{
  "num_hidden_layers": 12,
  "hidden_size": 224,
  "n_experts": 40,
  "experts_per_token": 8,
  "d_expert": 64,
  "d_shared_expert": 64,
  "hidden_act": "squared_relu",
  "moe_layers": [5, 6, 7, 8, 9, 10, 11],
  "router_score": "sigmoid",
  "normalize_top_k": true,
  "routed_scale": 1.0,
  "balance_loss": 0.000379,
  "balance_bias": true,
  "shared_expert_gate": true,
  "init_std_router": 0.0343,
  "lr_router": 0.00122,
  "vocab_size": 8192,
  "norm": "rmsnorm",
  "norm_eps": 1e-05,
  "tie_word_embeddings": false,
  "optimizer": "muon_variant",
  "learning_rate": 0.0109,
  "beta1": 0.95,
  "batch_tokens": 65536,
  "max_seq_len": 2048,
  "train_tokens": 327500000,
  "max_steps": 4998,
  "dataset": "wikipedia_en"
}
Below are experts of layer 5 (counted from 0) of a mixture-of-experts language model. Rows are named up (a neuron's input weights, with its number), down (a neuron's output weights, with its number) and show model dimensions 0-111. Each number is 500 + 50 x the weight over its row's rms, rounded and kept within 0 to 999. Numbers have three digits each.
Before each expert's rows: a language model's description of what the expert responds to; "comes before" lists some tokens at least twice as common just after its tokens as in all text. This comes from a sample of Wikipedia text that the model never trained on. Tokens count by the router's weight.

# expert 29
What it handles: Line-start list markup. Bullets, dashes, section headings, table separator rows and infobox field labels like Born, Coordinates, Candidate at line beginnings.
comes before: "| ", ": ", "- ", "\n", "–", "201"
up10:539441558509415549385517491453507539491434437502508539541545506491437483547483520449496482547525467481526400513399468521501501452546544554468587485435507602472466501401582497543503526551534522453541508450438499439454511482568428544484458416520556410477526578469502483507558533503466390525568409557450563435548529477505575626479592532480
down10:392525484436554492498455525517518491492554465590476474613486505513529538504488431489514456517589444498480518493516594506589396495531535525515461502524479481453494479571561545436486521506478522487493501469457518477455497570395622516393441540470533525407573511488542440506443465505545519524451419519551489432520485569529593482541552490466
up11:463496518443529501441476537423496484612541558511473423472518499513526487443486517522509499457531504561465514463545459463504449528482512466590522498574491543494532508593495461557494477544453461555471441424561531421443485388470566474545551566536513529418486570573545547383374465551480493513493491503452394463558673427516564499470581506566
down11:530369487389490557562547514428492526549561478532468535623514544537537580470441492419522461474502445494415446423504462516505425514431547584485560505538494581509476386516483559510523531504384537486448465473472479447555510396523497548504499419574513405489499637485591474422455488546537493484535446605483428438523586552480496507511551552555
up12:403530452497478478492558499394482402429490555462545501407490489513462528412626539505553491498476508466552457525418458516477464496480507569575492590531389504427497502473475545532456523524392548498513589585454557545463565437437463448466542484636491492485546353539477373584528507448482458536506454488520567528502500593524497382483590490464
down12:503460459463459630520450403496470540468502496543508523532434417463538473435443532494504487490520474507459539583571485589568471521474499486510526501561510437514482562516559543540512492521460513516531456485485487442586587591503590550581533608434522496586499556513597419407552505544554489406582499448513503521591550530487482490494453549505
up13:509573485504524495493443480506564513472533461587509469564442547465488509477513474498448470560515533592556528500458515484516530531460548555453566443452588527456486428470521488523381565460537528520530546679463520515485503530475520467516586563646458575475452566494475510455513501512358539490598622447522473478579433390496499507537450500517
down13:495458497563498559496535500461499401542518363505536511436500478440421465449578497522503432546456471383528542433514569413544452464481542540468430439482433481556575527448475448389526572467549510432447432487567484509512467517410504460520451505517500533562491576458542479402562417517418443488377486479443428594499542597487475502529543553425
up14:543499420543543575428487551501501460552451533460506486387552491542440438522488459460527574539495496467435499463534490555377493504514465498455542554417507541453498495519504413436586592554575496463478478466540516504602486536451558545529572512515467460525545586534442473502525445451533505502469534544556612548513524504450584534539529499467
down14:648447466499514455577511515509353512465450496465505489443516495443552530504473452465501590515508452529471494499530515482469509473542442493630530601427456603474517452533405514536551618551383488536415443454537450459525554516529441469547543471527499562482544499590436515513503453581510486549445469477460532499526469434503509481626533376550
up15:463479450504546477475483501523539525510472592458506426465609526420422535487384582541537543446346458524492556547454510557575432447458456537442412501517421537419598545560510542560538460511587459550490553468518454451478500309469503577499442498527460552532572506416518545581502562546548495517480526602552583553429488466494527407525451491581
down15:512455476512473504579364532491506497469484471487461442570558560579458529501486499497545507483418488527547566559521485478510417532565507539514359491572516570585444564532550484520527483406412529575474451526443483450486508532449454542526556481552551523510571471439393525539456502506461563527477444483540487474455546471544490527548522471410
up16:505496470468531422478500513437535506526427423553534473493511497503451534539519583471530473592530502561458389528419497441493461509529475482628488436538490454576488526474502459506412462520514536538512578483474570490521503403469467568444528502589561543503494541512451465497486589568523558435517485505551523505654448555531443508494517527422
down16:429583503458455409544526489459436455443529529453512480526570534525558515466532488495437510575554505483506497497522437478538546497513457505434504485573401465515474615510564601582512480521465472508623533483454594542453378444532479575371586463545566567411466486490436512488489423544519474504471547520545480446543516542523493503463490496546
up17:544522433463529510498421527441479453593387518457501470494542525568479542482570481467479451531572435355451535491595514554482481569546417518494480505501460531482437516480454392467553521451466527497432549556506546466528523449519481423465563512543527529559480539545481500500581506525509466491508536514502598551448493512512540568467461509520
down17:460413498534562498572531491487467522445450498529487511463487557579475547525458464555533509552495464471408546526443445539503462443497476444473503527560554515458523554481502424515553544494524515502534505448518454525460466473514485519488412521443512546540473581518510466550486473556533432545495462625513437527504422475500370506505469471451
up18:503512465529487454455561515497507462480470466470492421485529504464474557494458511595568400474604530469462467483542501513475397498463502532555532577494521522429505481443441445432485376415528384553497498429427386517506454575513531527536436453507454536599614526481499457502543565442430531572495502375541550455556558404525434399508495561508
down18:531430509437565470440541551488413514577515490501554495446540448445458438573478515535502537489544501490461510494463441485480436585576523512533480435506449606523553476590454481527421526551587494489484480537426568511523461537494591492464594538528503543510442553470585572467589489506462541444585483534548418421435494462460499423485521513415

# expert 23
What it handles: Heading and topic words. Section heading words and general nouns such as season, career, life, Background, plus digits in dates and stats, and pronoun it.
comes before: ", ", ": ", ".", "\n", ". ", "–"
up0:454470474579565381550501469533526499574452542522425421534529425562417549492573544475476485538550430569434577542523422577516498485533504503433579479541561511463564359418499395487476586511504528546480496414577528542466528504554464446563459520571441518536450450511537455587570424537543505481492623529546515447539485524428479485523509535517
down0:518492507580523498541491542573436524465524499539432443393485455568411499495611389493376517448599531641540493582392507556483521494537470547503502464497474544486522447432395529445506580554424478488548475511508486502423514550563577427505485481470524474518418492515346546468497493527588442500533588526562559418486552473458597512491434491541
up1:435420519519536445513507544533540491583458499519576523461507460428586521600536491483518534505596499517443469452610516444464520495549521502508542445500483488556494556547462490467596461484508555439479527510444564522491479491483479570606450512519509407506618435585429556480481604489489517458503495464391461577444452445444480521423514548605
down1:496417510539411475581520569436548588450501403515444546493458493485518516507503524482469524505404512535477439508531535501551643416479508567532504513509567519390463498518524526506432642512440477586495566595611513467467500544503452495548427435488499502467539453549515614543385490525465496546481415509528523499523471417512495520579440461464
up2:453486541501466483513525501438581474559613511444488514526564429567513580558434459457504477507496497491519395572564524430466555522507442589418485545494450575555516595508504559423599482488467412442527607524472622559573541419489531499511439423560555433478525561417512368459533488519540529496471558390563546476434513467567461457508475516460
down2:555511562454461490549518442474550467482478464484492438482497512584443443533465547542553515549439501488520530510476482502507545447553532533528518413480429477544589473448479568499498393467554468457489533501507536668558440436543442588443539546468558421519454393428468518504494461458479461539504551505508494447534490432496438425439476498463
up3:495502482473506468520456446541559503483511581526426519454562590399527541505464512492523501472467521546545475517505431581496447518538471538483493486513417491551495474556488417455534566440504436533469498522576524444537551565543432415525472503487547521573546418490505465505540453595508443611501617514487525457415578535474469507497468418531
down3:479461476496553488493462441580538512490512504426429490551455475464409490583536550512518615618471530479509506501488524507474567461489444414460501541481446549515523568469490532445387535475446409506488416494549541445580430614565487542493488438479501529491614464544485458533540505534432409544563619519492616571512525521497559472550478405492
up4:538457432494569439456484452499472477489539454506514591535490528468580631470414524423635504505467511507526461482427497422510448507541452445563461468453493507464426547534441456487539440573509510572570492557494502518502528521507421548498453477483567493561562508446457548545515488490518548599500503540468491533458516581590443579373517517549
down4:461386429463510542530551475447458497458588488477464545478445570460422493497411473473518512498412512450552554569495498519444492506453484553515507494369487544562380556553515554492550593442466552489617491531486483562462510543451596548515537412433508556483468552443524445444572445539423446559524533484475454529457548509558522579457556470515
up5:476469480629607459539520510524494540526577451417466542469473451557521550516458530464435473478532456504507430510498392477527480543570544486612454536448497530468447472487549500513438533475549493540506466488490492491540471480498477580534503490492456511477551452457444534483499468415494454562477573493463428448615544590623528560495521528492
down5:526437431458589603458457495403528495530523505535482422478531382444460493496512584435465422524524554543564470586525518479428434515473592514464463528454460524487432467511560543464465529462509490454461557532456414493453514525480501522538550497521467541548515533473509479532461458491513420563445547501496417460631570442399491551474416528421
up6:507485520546563615426423410442505453427594574500545561487546437508539425508567538473403433516551508533401421483510424557544438521445486558546519444441420570459545494512445409570544543517466458481545424532520462558472425519435401474439503473534516508457449380482464422432505416489467504442519516410510498543443513595515473596576541504476
down6:560488430400486507478500421467492401531555550473545528452430531503478453502471571488378562585507476479455484483510456450455511489464443499536421447464481498652465542419482504526384466517523551477565369524480474455563470508519525499501480407536428528500443537475521452382574584492397443515469510471481483483477548558516511546554596541486
up7:561532457517489487539494635502549501430510492582466572529481542536402550457522530453416547486368405576465459558428502499510569497545555464580509488509525400511535613539463432544537480404494516529495576487445529438435461504451526510462517544454508547461531553532557513447505509485463539493511502460570457475546467582453509435493455574524
down7:496512518476541579538485462488518634581545519516480559576591573528537545546432523493451520482442469454535464459542548483479549581502413557474544559447511557585506565516517508592518450455573527577469544468559507531430503519490542526467484461470532503500498422471534599466531520542485512589433462569547535481484386513434537494457546465493
up8:541526513544456533403510511415487477566592441461551507536389452491511505506497497533430542581469462454538448480448497443560392469482579537502462509525455542501565535519405484468489443548488514489468563550516492406514511476551483453470519480539601529516466479514554592536520534501484499493462502437406591558519491478433502380431553515515
down8:534566436555482571455534484469543426454523521590503569610441452463466482510476537477521490482417535428523500497499504524576564616519452582546456484538484573499455464464535556444488503501507457501495509493493504539509484457544528415584536517531510480520489350477502530480529446445515558495422409541459535526486539453456556523469476509485

# expert 14
What it handles: Word-final suffixes. Word-ending suffix pieces completing common words, such as -ted, -ation, -ment, -able, typically followed by of, in, to or and.
comes before: "of ", "in ", "to ", "and ", "for ", "by "
up0:498372457419473527511469582503565463474509532487518524495509555464548521383497523599453444389475422517543448521529554551503552575456620462458494464548501532452588611524487468500515485509499499462504520430523518463472475517461613461456410535530544616606554511491528474555537482502453503563578461554433536463453384508397438549501454481458
down0:487501536522512410439554473449590573459476544492537524482500424533447497473508517506483484506500519551463555546547528548542427478424439540503547499503462468453469521490357470481428441490419437431498430454563568519551535424565435419483499577483553437490467582543506476518496645589374592441541610521592513591485512517569440528616459463480
up1:396511482583500481536593542564481324480543427581453574589478438559502448518563473430483569391586477521553537508431540546546473527462425556554517473424530468550477532466496562485474526445531474480538578530480511565466539494506507532449513592506470513571542408498474455512538469524565481496431535426488546537583447540556473416587553497550
down1:564480434449539544584507457398558497495478535549477478501582441447444430438533389496540544592478462507464496449496487483471512542517586533481439564551384512462484452522567565555514503615442458495524455494573486447419458557385457567408535474507488442518501497433495478578555560449557516465503452442536454478483452486466495580529448518482
up2:531484511532484467516448503459488459511483486475547525613469548480495493532499463463514592417475603507500580572452413577533462463448532524493490488519515440531463429488478447492557534380469519500449551475555496545553562552455490549463519385487560493561453387494490520459522506520499526435470523611515487508487608532504602506582572488505
down2:584545547539530433475495454499445493547421432462537562516574473440545404436544490363526537542511546549510511515449582520447515511446563466496520426581518475598613529400529551511602489499511373461483544541481514427512511474546460460487532538489543431491551471467501465567552503422501486499463453517571532526508580449425518503486526445529
up3:424443475510494491445469504474427437495498590568488523491584472585560484495431558480478499480500535482464441421508477577459536594578465444466515496535462501558507492371431560451559438620523497527512503549457422521428456489494471529525537474448436600573437404532511449502488568473463512591431545488568477508492544414574540498510432468439
down3:546461435509495577455463470547428487519506453506417417505463409509529522466505485481560519508431510456507425504485618435426452434557453483530425498392412393560496529521498437413520581538517499536413482518476552476552486476554412542531423518528436501487454517550387480459531512483408513473475448425530539527527515489563488524501469483437
up4:475461506491515479560521452523546508570410512638462495538515543537488578508586530596520495593448519495525522503503453511532527560597539431486496591466585491523508415426429474515542482654511515472464440442561496472526492456538513523535572413473410414535494483437545584490539459503537481468543536517413530568505435556433499446422514519475
down4:549540391504490499505476493538481498527491545536497514522486498565498507524443521437426536489491492539583463512437440570376507542476402500521457498550481446522633521535573437500463427575566484529457379550579516501552516540580485447532385465472528603465611471541491535470488493585505503531559470429479458498475606437473416443448523620566
up5:487515467503525454454494446557456485474452617477412593537460463515484538484595465544510510503409496472406476548451545566458453583558473500532554517505454396564437441431507464520599536481515584585539562539504521341569418505593520492524486576522538504537609436583445499487447478478570548532440489475584501468492511468575490450546495488521
down5:556447496462508520431451506545505562390423556543411401466409543430542522421582468452541522476453597478553457547436524550499461518428455453397478492588517482396479403555418551496529468452495466475554525593488552622478449587564542456551437453486411481502558553556556494425523457512415451600402556518591543497472492506475496434584573619547
up6:497501490442497439465459496469554511480484486505543477477489495670601587457440523557617472460530461466501573596495449512557434491488497552515440516462464536553437488526464524518552626590446358471527504555450431541476477497506470475555530479433437434452514440469544546511525473461464561536511488571478475490522537547610458549433508549577
down6:445564546428474479383552503413470509560514442538464504477532536524523513512452551525544544481540437514504472593437426510412471482511416459523374502503480560502546455439527569568499500540498566555524517542518568491474427549483479492428435538501502515495486528575473560473518530588542505545517531550539446475532524490498551471532473578523
up7:502605571476555476511465545553492434479448533556546426515547529411491550478437477571540491489503518442504488501550499564585481556482517521472601509576432548480532503452508631494483597393444515546529549511555501452516437467580403450516435547462558440553551496528514469451457494477632444546508485469458474500552506468531524599511449453492
down7:432504574445413533472421545495426460491501519523436404543496459533434524566474534494493494523451517450468472350483476418445574520551478457463657459528480389475501453500511558509473442500528618533515525537531469555510493504480390475557513507452444507416574531563566490529401588509522531431449489544429566526521484469505440417589515520554
up8:449483566523478523557476522421548565429509372510505570470569534442425574378461560433475501514522510457422493479544570477365624543483486532514477457613506436508529508531566450475498485448537562507545471566388496417445493494490519487516464517510521498565469548518564468509513563477449501571524558546432464475474498479501575512510484423495
down8:481565513529465523547498567578485461571498496558447476458488468549531477453460540553540487545513512428467604542521488458475482508516500436520449502490478477547509583442500404521518523498520537570501562442542440530450466487445439430485426588520513532534412419536428598423480571450504477479529464523567489553417509483467523483467436568493

# expert 16
What it handles: Row ends and punctuation. Closing pipes at table row ends, closing parentheses, semicolons, line breaks before infobox lists, and United/States/Kingdom in place names.
comes before: "\n", "- ", "\n\n", ", ", ". ", ": "
up0:574449510505518531453574503498457433517546564421453464613476546578453513484519475495631499514534539540507457481562483509441512577555422453493432540522505577488544500470499503471485427552481381536525567522502474419504532555515465438472589548479502413496552418400554507541503526577550635515427570497505444543366503500492496452443536496502
down0:568484502458568498425574463465567563578444500573459499519456409530479522599532478497536499593543463559496474588599532561493470468406472528504457498475509481592467542449556492414545559455470462623514553530530425605534533487450531509499502478472469458433590519532558456494458457382459499513476528547522403544504511529436466411521474417544
up1:539557463477524417541471517418528473569471519469488477488569478509508481517473566427496381444571546543421594493547462514487642557552525451553437584479520602474440505649543408516505523511562438477496523540497465487502383450453505516536480440580483518516524545459458554460447497479429536484553579503453570611379572494525485541547412425499
down1:533556539540575515479414547457566476436487506485535468531434453501548511559505472438457371493582570448617506571447533476399563449483568618582421450469494564411554514558500456502536513526466434549469485541455529498498523483509470466470485489483468551457562518521451542469549482419532467423568456493473448413465560447439550528528525534515
up2:587526496490490512565546565440456439530482469486508498545480547548395489481410409525444502498482490594542501453456441469584521514528560619535436519510515478473453578437479500450545554498509419417570567515536524490432546534523502510457494576516556503559487448433449456444559543500490530452505440480503477489555545562530508455545452413467
down2:535515542563419512546504477485565479524581539530512613395403505531469376478468542476459503447409529424493494525535518502459478465578482494522505413569503438500496521532556486523476498542505534496504531466533527452410521461541598516508562595494405475474487540520403516384554428446541482439536439487507510540511444519479509542520446431466
up3:495588463480527440501462569508506463502508442554499514535470563497537506495441496554439469550481560559482511507487500562495483475427545511497520472424563572549523460473469542462560448536541515480505563475516528511598491459416486539523538484534564497525540550610467535469531547483430474468605520623409420512472449522551449554579475496509
down3:541558439505522480609444528364525526516527613599472420445485414563491632468437587547576525506448555571417512484534443548497475496520448466472514458433498406582448406500469433536524475557511423504525507502448579539585537469538442588517533566520415498456519524465495519583480467518468441445546572459487540562443405476532449500536501503444
up4:460555475523524458402552601549492457527502504542441556522459472487543523538579678522570561491542502569518500556484499545553508512579491521511527426509517496512415489564380470489524507464491568555443456507499496428540465564476480502507530376600516575595509482489554526495496606542450515490510356560426442492510645454455509431554443554534
down4:462568492500485558489545607437533572564470497537521464472443531442528425435455584540540552494502452472547510466444545522432479455470508499482434439505525448481493439552547568496510457484419477507497415557466501525527444448507491425595489408516578498485438521530551483494490584539473497561487513443477427496540551509420434549400437488445
up5:449555428497562498454508443584472465522524450499528500442536479468441419529469444468483475401531477444397539518469515582517467444475688513590495475457486495437458440452510475487448475467501517593500576501471490503517595468560559513467523523511508496441439584497370478406504478558366478441527411590487487565478490473524481509569545480454
down5:499387494505506544477606486501551463503410552502513472459552546489482602494544404439484464436431461498435597454524504526480487370450601437532470491493454427517561580538497463452475504476469522449469401618520486568613518519514522475553466587527473414505515457475567600560479503512571535525480465518458544444498521467521452524542498544512
up6:539454602614499446504512476518530521576420500513519500553536480444542459543481534626520529433548612469415490536410500491506504447457378506536540529576417477542507603570480525470482550372452504544524520526501565495530459427490505512535486556503466471498508511517434468453536465487521471578528442485477478520522509510537523452475608547454
down6:540555553530592480516528460489598520535488457516425470588495521536424571500436487467583515401442564498484489454510475489501508558497495498474595423514409486466558445599466509587461452559518573487503543511538497475522499467499528600580505527399588527536489460457590427486584503491417662476573521563502615440570434489549556472523416433563
up7:475533438541532516437487447458507536540529528497453575552562543431523557457503500453517517520548564418507437575585476490533567518563479505583409428514445573499475480470442370475501538370485499478494472557484509461526475474478469430544481476481483492551555487492400547549428523430448558480450534453447415571405512517520529524496407490522
down7:494515438562532539462513493424559573552403490537528416475528498578524425498553518484528488511484515536508524490538541468526479475524515535540471449468538528405393554481498513436419430553486478518391461483508518520599455529605469532591503417419470576543553498436465561546356471562573433422462543509496514620482537426459520462485439470514
up8:482536465485511509463435564544595522500591636460519539503552499553443482506506481495549534525578497540488432408455474481448470508539471404556553496506390531476538599515466526517484440449457433447566514439510537463466376515594481521555488506583487552622467521558531560422503577454484557477487535532428505587478512470469540542535506580510
down8:499516523412419418479528505468380491424426498507514534449630466427561517522557443498431514481431458491489441537466498532487558389585433507426552442490551555514447515443432570507493498468479440535498430485536543459469523539564541538533462543491483490526569561503508468570454493522564580559503434541457481573509449547574651504595445477496

# expert 3
What it handles: Table cell starts. Tokens opening a table cell or capitalized name after a pipe or space, such as scores, numbers, Th, Dr, Pl.
comes before: "| ", " ", "|", ".", "–", ","
up7:477515463515507557417498530492499455536483541648573490574506591510440518507465539522563566466532500479467425539597634435570445461504446559470469541449500512587459518436461527575395446492547499479528564402512491500448510487525454463485470467489451380507547572544574427473462473457507502566565527589561572497509533543489502469463489392557
down7:504562453554481503495498520543507498423491595531439508487502537514572534457436457499575493528404442514518447514566500499440547532526386611498533655529508507532393567476496510522528543488612471496571495501474498486553529511400455485466488492504571451541510560562531545437612532494483416545547541607495489529456471475490444489576417500423
up8:433461511612629447516500578513533486534565445505442474465400541585553510527555470485538460607529519439559513549542545535541528403506487508580559590522527582583471521509447514479448511474630544463436496465501461470471568434598526502475478457525516584536495518544453549563502528466528503556426476481405533520495491446446481445490525464539
down8:538565506571551624542481500441380488477512500405569409515481527414503486552496534528499449469480476443499487476495462503454489514496521505488516561512510492538467567461437472434501510581578511519520568529469506558529479483457517490466538414491566606437505550484436520478486485447529546504510499526409439417533448452593556511500460442571
up9:471432477488497519560542555541462391510497577525544459486542479474474494500414493462612556487409537572523394482597505607459502513503497400607555592553388608446471483414517448483466564417608548503454465495519505524392592553509453489442480538505461478499418470596432485493497494546548510542434519510528462450520514463512459387481508583450
down9:497537511437492429503493470561518516494535476519446550453552434430512497530510507464610518427472531537543451591544530488501487488502493501455515465531565483557456500501473462551554440452552435404380533517505468518504483508543412450480502447581535542456534502533440461499510489520469507477463486509407510444546371562470474498523518475522
up10:486460469644517481500533508549527484515441391617499445539477505438475573545560527491516451537467507454471413521427466480532418490407451559501500520465400523517542576493499503507478530410474503529493459469482491564527488489543499567488526600651538412524550479407497490530527513505535477518504582446411552496459535420353497454503473413582
down10:503445439558593476442601493510390503522460509492468500510516561419480473486543539576447540546557466483515502579558506504526525580602577435441518398601533509470559536444524522537614456449454497463387503513480512427511494483551483428596467507545490526595499539356513484563576502515484511488566471490602572645574548465465546556433493531471
up11:441478488518491455483491480461470478574496567461429547484534534507505468555456438560489536485519504529478514559417445570526434529477535558589568528473441455543495403432496488478474542598535460475544542473500562586495528554483422490511447527464415535485415536528454504509471554572491513517383541515441574506488497414415451528536535516445
down11:521450483480472417537479588489480430544439498519444513455433452559435405501461536545572444525499427466458496511505496553494472551432447445472503510539558543453631488430444459514455421556453448485422552521524524493509573478649481463547453452511454491517441579536450486537485445518517548522433522520517580581443574494492517635483478506477
up12:469510468466484437450490458408555540513518563442515497539472507511426515481466501560520529445530451481410420539514425508539561490539465449555519536585484646475460442483564395499437442501467447514490471447505568539493458508516490543455614534479536458502496490455454487453456597591401507466514564408455552550449515395531460508443461554491
down12:498568563478576487638496506561504513541452498503517467538471434617474441500497564457452518502577468420472485460555521485553569427458458455486437469511471496475490445475521501418454565534402493536523511473510474545528443439480531539494571428489575460477454464506594486493558484551476596393513598431541464389529555514547473420452475533481
up13:475467558426562509407498454432542510485405558510485555594513377453445457459520479323564514552578483505465473510517420563482468472501497489425450506559409514554459560547599395494464496480584519491485521534520450447538413506481444541484540516634484472478564553542463424502492434463447492479419507535479461452478524433433455406510522419488
down13:444509467534506475485559494480541472461412494463441501470545561511572527448509489595597609642568477412554447455480523600498501496469440556526439512557488582535483532442510515479474479459478566503418407482549478485579522539499488489411519554519596513567536504495468500502532587525499458452480520422438499514394480429437561432501628507605
up14:545504502487483509492461536478475474535517509513441434414524494511555597464534513523388420484473428571561490432488501524483585546489583534492613482480504627499434558510562436459509464466537483433521501467542466540577539458549515429514501462473492555553482495487487557559500495492547417489469471517420509579550406520450490486487583605422
down14:492454472444559504509456542445578480501488514507549567575528475512493510578441471538495550436529529503533441435541519527560440494532552455542516509475447520504479513586428608441453558470513503470466448554524550447506500552495567441455517519480440429521519482591515398485527555508550579477448466364541497473471430404443539503535503394473
up15:475469448428446530489530469534553527500466600439482522590585481500637522560491457553505529511559576512500520386478515447454558432417446491402432461513481501564458556490431573418422548521433514494522539555456480612511528417496529444541481560480419480504498486452443479542552457506627545458528449561524507584451509444472547501472462508504
down15:567465621473472466489504528535560466430470603511523462482498437528494561519419511496485551498515675620555461422544503531428519506426539513453527498530482556569540483488557525531436530511443587544495490545471459504580524521491428514485522467478471448531538541502594480486593441449595457488511484496491560541490496538567457482410412462557

# expert 34
What it handles: Table headers and determiners. Table header cells and bars like Player, Position, plus the, his, her, section heading markers, and words like political, military.
comes before: "| ", "\n", "- ", "|", "==", "first "
up0:561513569480476542517544532442453446435461449582578596380432515549471451547555544510525509527559417562606472509552466457508499519455448535567514376497461495431520489502544411565578474537399563500461470516396500503522434454506406457453503549527510519429653559474562489443507607480457502488547526441516430559488460500485493532536512540511
down0:478530530455449412529505470498380548425467503550473515478481505542440447522490509413462538568508475466500607619567558493494516490507458523584516493500439555461469468515550476589548518520500518475464519519463500508472489491546431454530503462540540491367433584556420496425490481488480525497458471563576402596534473485406468462560612385594
up1:548481458583447446443510572484591489494482496476507405572375472507412493482496518473520501500572393519537546517580495561538492502565525528446612467633515559503452459537541394549473545490498506480462481415559494426544468430490475542487515475482564438463436468544503571502525513593466534512435457524486498525564518395539566371507540442485
down1:477432486531421525459462448521466520536470431435539574550443523522425546531553470549421543509524434478446505452542520544419494582435454525521496457574486612502486521510530599533456477623505514513511461478536469476458531528549640454468514426563535487553451510549466461459482472504453484548401482554541470387627518478549465391514519475595
up2:551573543528431436538455489599541578473526458510505505475565535513472463517417569489423526534447461503450445499488509553492485567456529525450514504516454506512487514564496519557507494425508489540479514527429486556457423424468471555513648528452549536508543535407348449552480505431435526485447537535514453531420517418503536548518454568507
down2:447489527575582419595411518508455531543474515460458448521441511478509534530547405397518571449472493508509473462561505455552412549476490488450500450585482548575469578406536446520513569553479498504592472450554518473489477510475591624575461560513462446689564518452439399448446475461533531556551528486493472498458514559524564475489499551481
up3:477394466503485451543522505448486497529564516524492393450377514495469493411451479461419420640560401477569462590533445619489538548509567488497420586493561557442538425482421517437537485463555445459562479532474444507437505429455525537513459485512487564486531496501491570618460481540435422594527572556446496486466516434458432507454464481480
down3:465431525536578516438510550457524457574501564535525474432522590496482460492504515429454585547417493510512493478474562506509568577492440508506498526613440497447526431577463491465554420543488512442416488572505511588497473489433465515516471477461563505472467484501516461455566425511475462483460535567487517523505548555457439429570468469598
up4:508498470528497464591491478543451468502503497427526503624521444569517492506479487478523465538478552409536559463404534584470548562550530477509498433492589448505477573521577500509449482484593522557507578450495499564529425397508545558483542443440589459589574441493519483535476510450491624528502578451518535507522515392554450543457521477502
down4:560508486408463539534502468558441519531519528525547505494385434503512455412536460541527542574380419411423614475523528386551579526530511524523412543480424553502419542568411591556521430531445529483556480495542498461559495421565473450567594422562541456530521498485546529425539508506454508455456490428531554553559517436514469450549477408558
up5:474541504468492459526526573502467498552478580523351471489464490518458541531484601468427557519587409481460474408539551492503467477531571460492510477475409428543464524465464569516513489438466487364540473414426459515460490562527521495456582507495570475456486403490499541543501518479488523504414483537532453564429471497473489473460512450496
down5:538442509409469515515490502418518531473527497494502519525473492517473503504505568512457585557595463495492620494495543509498468546468415474540538464407528438580528520533487510468493475413417576609451537446520510531524469473600528552562518593549529497514495448602507533509503610511571415478546488544553533631490562555392570493544597576535
up6:475525549543497517534504593514458550583456411485573491544569554521493487478467501507449488544474499472545548432432497476480501553435460477514499456414521473465418584473539555397489524564445468517458613542559410448500460574503484439491530478574427495498487563393494573464544501505526493457485502484497527461453477472526477570440400493555
down6:551499535478498546519473462540527542490401476406522508456525525473474517440487486471599540559487534640549582455483504474572445526570472530477567661424529555516441552505536472392454426532531409449518513561517512452516499469501492446525489479513423460536481479538495484438491488501485441618512431553463425430484484477450547491407546466493
up7:399522467544573535499534521534535482543464501580533524521502516529507493622500459493485519570671466462503584541374486548482520429527540459413542433506453555438579488466499523348506366530545449458471556504570470548469509433479486505491477474406467501553515478474498434508460503532428508409520532573484533382533527550464498403512573410524
down7:434498535502520590522534467537514544504473574545520515491532486535473538507467561331446519394502527509547475413543598482552509466453494487498501492457479490485461475466487495501507521528468510532420574474462442444470474482580517380487502514443475432380583502516522543469507449421624479520422459546549416527508529501572572543586506539483
up8:399477555561506589453485366541560437462457543523448454482517485510458397469480509487539437447489468561408471475451533542460452524560528460526483544533486461482470430491426467457464597460468467466566488541542466526418485483460502469515548502424451480473484515509439471527445312411454561518513611446511528484514504558487437530573485482585
down8:550528467352467446462510488564509457541503402483515555552500502537483457484571413429525509476473507470465509442529519618532581552426453468494474550526501539551425525440454547543455530473537498489498525514471447514456459549589450483488495583504460518512447510535522467509564415476496450402488539418508622474576474500502477509464482483456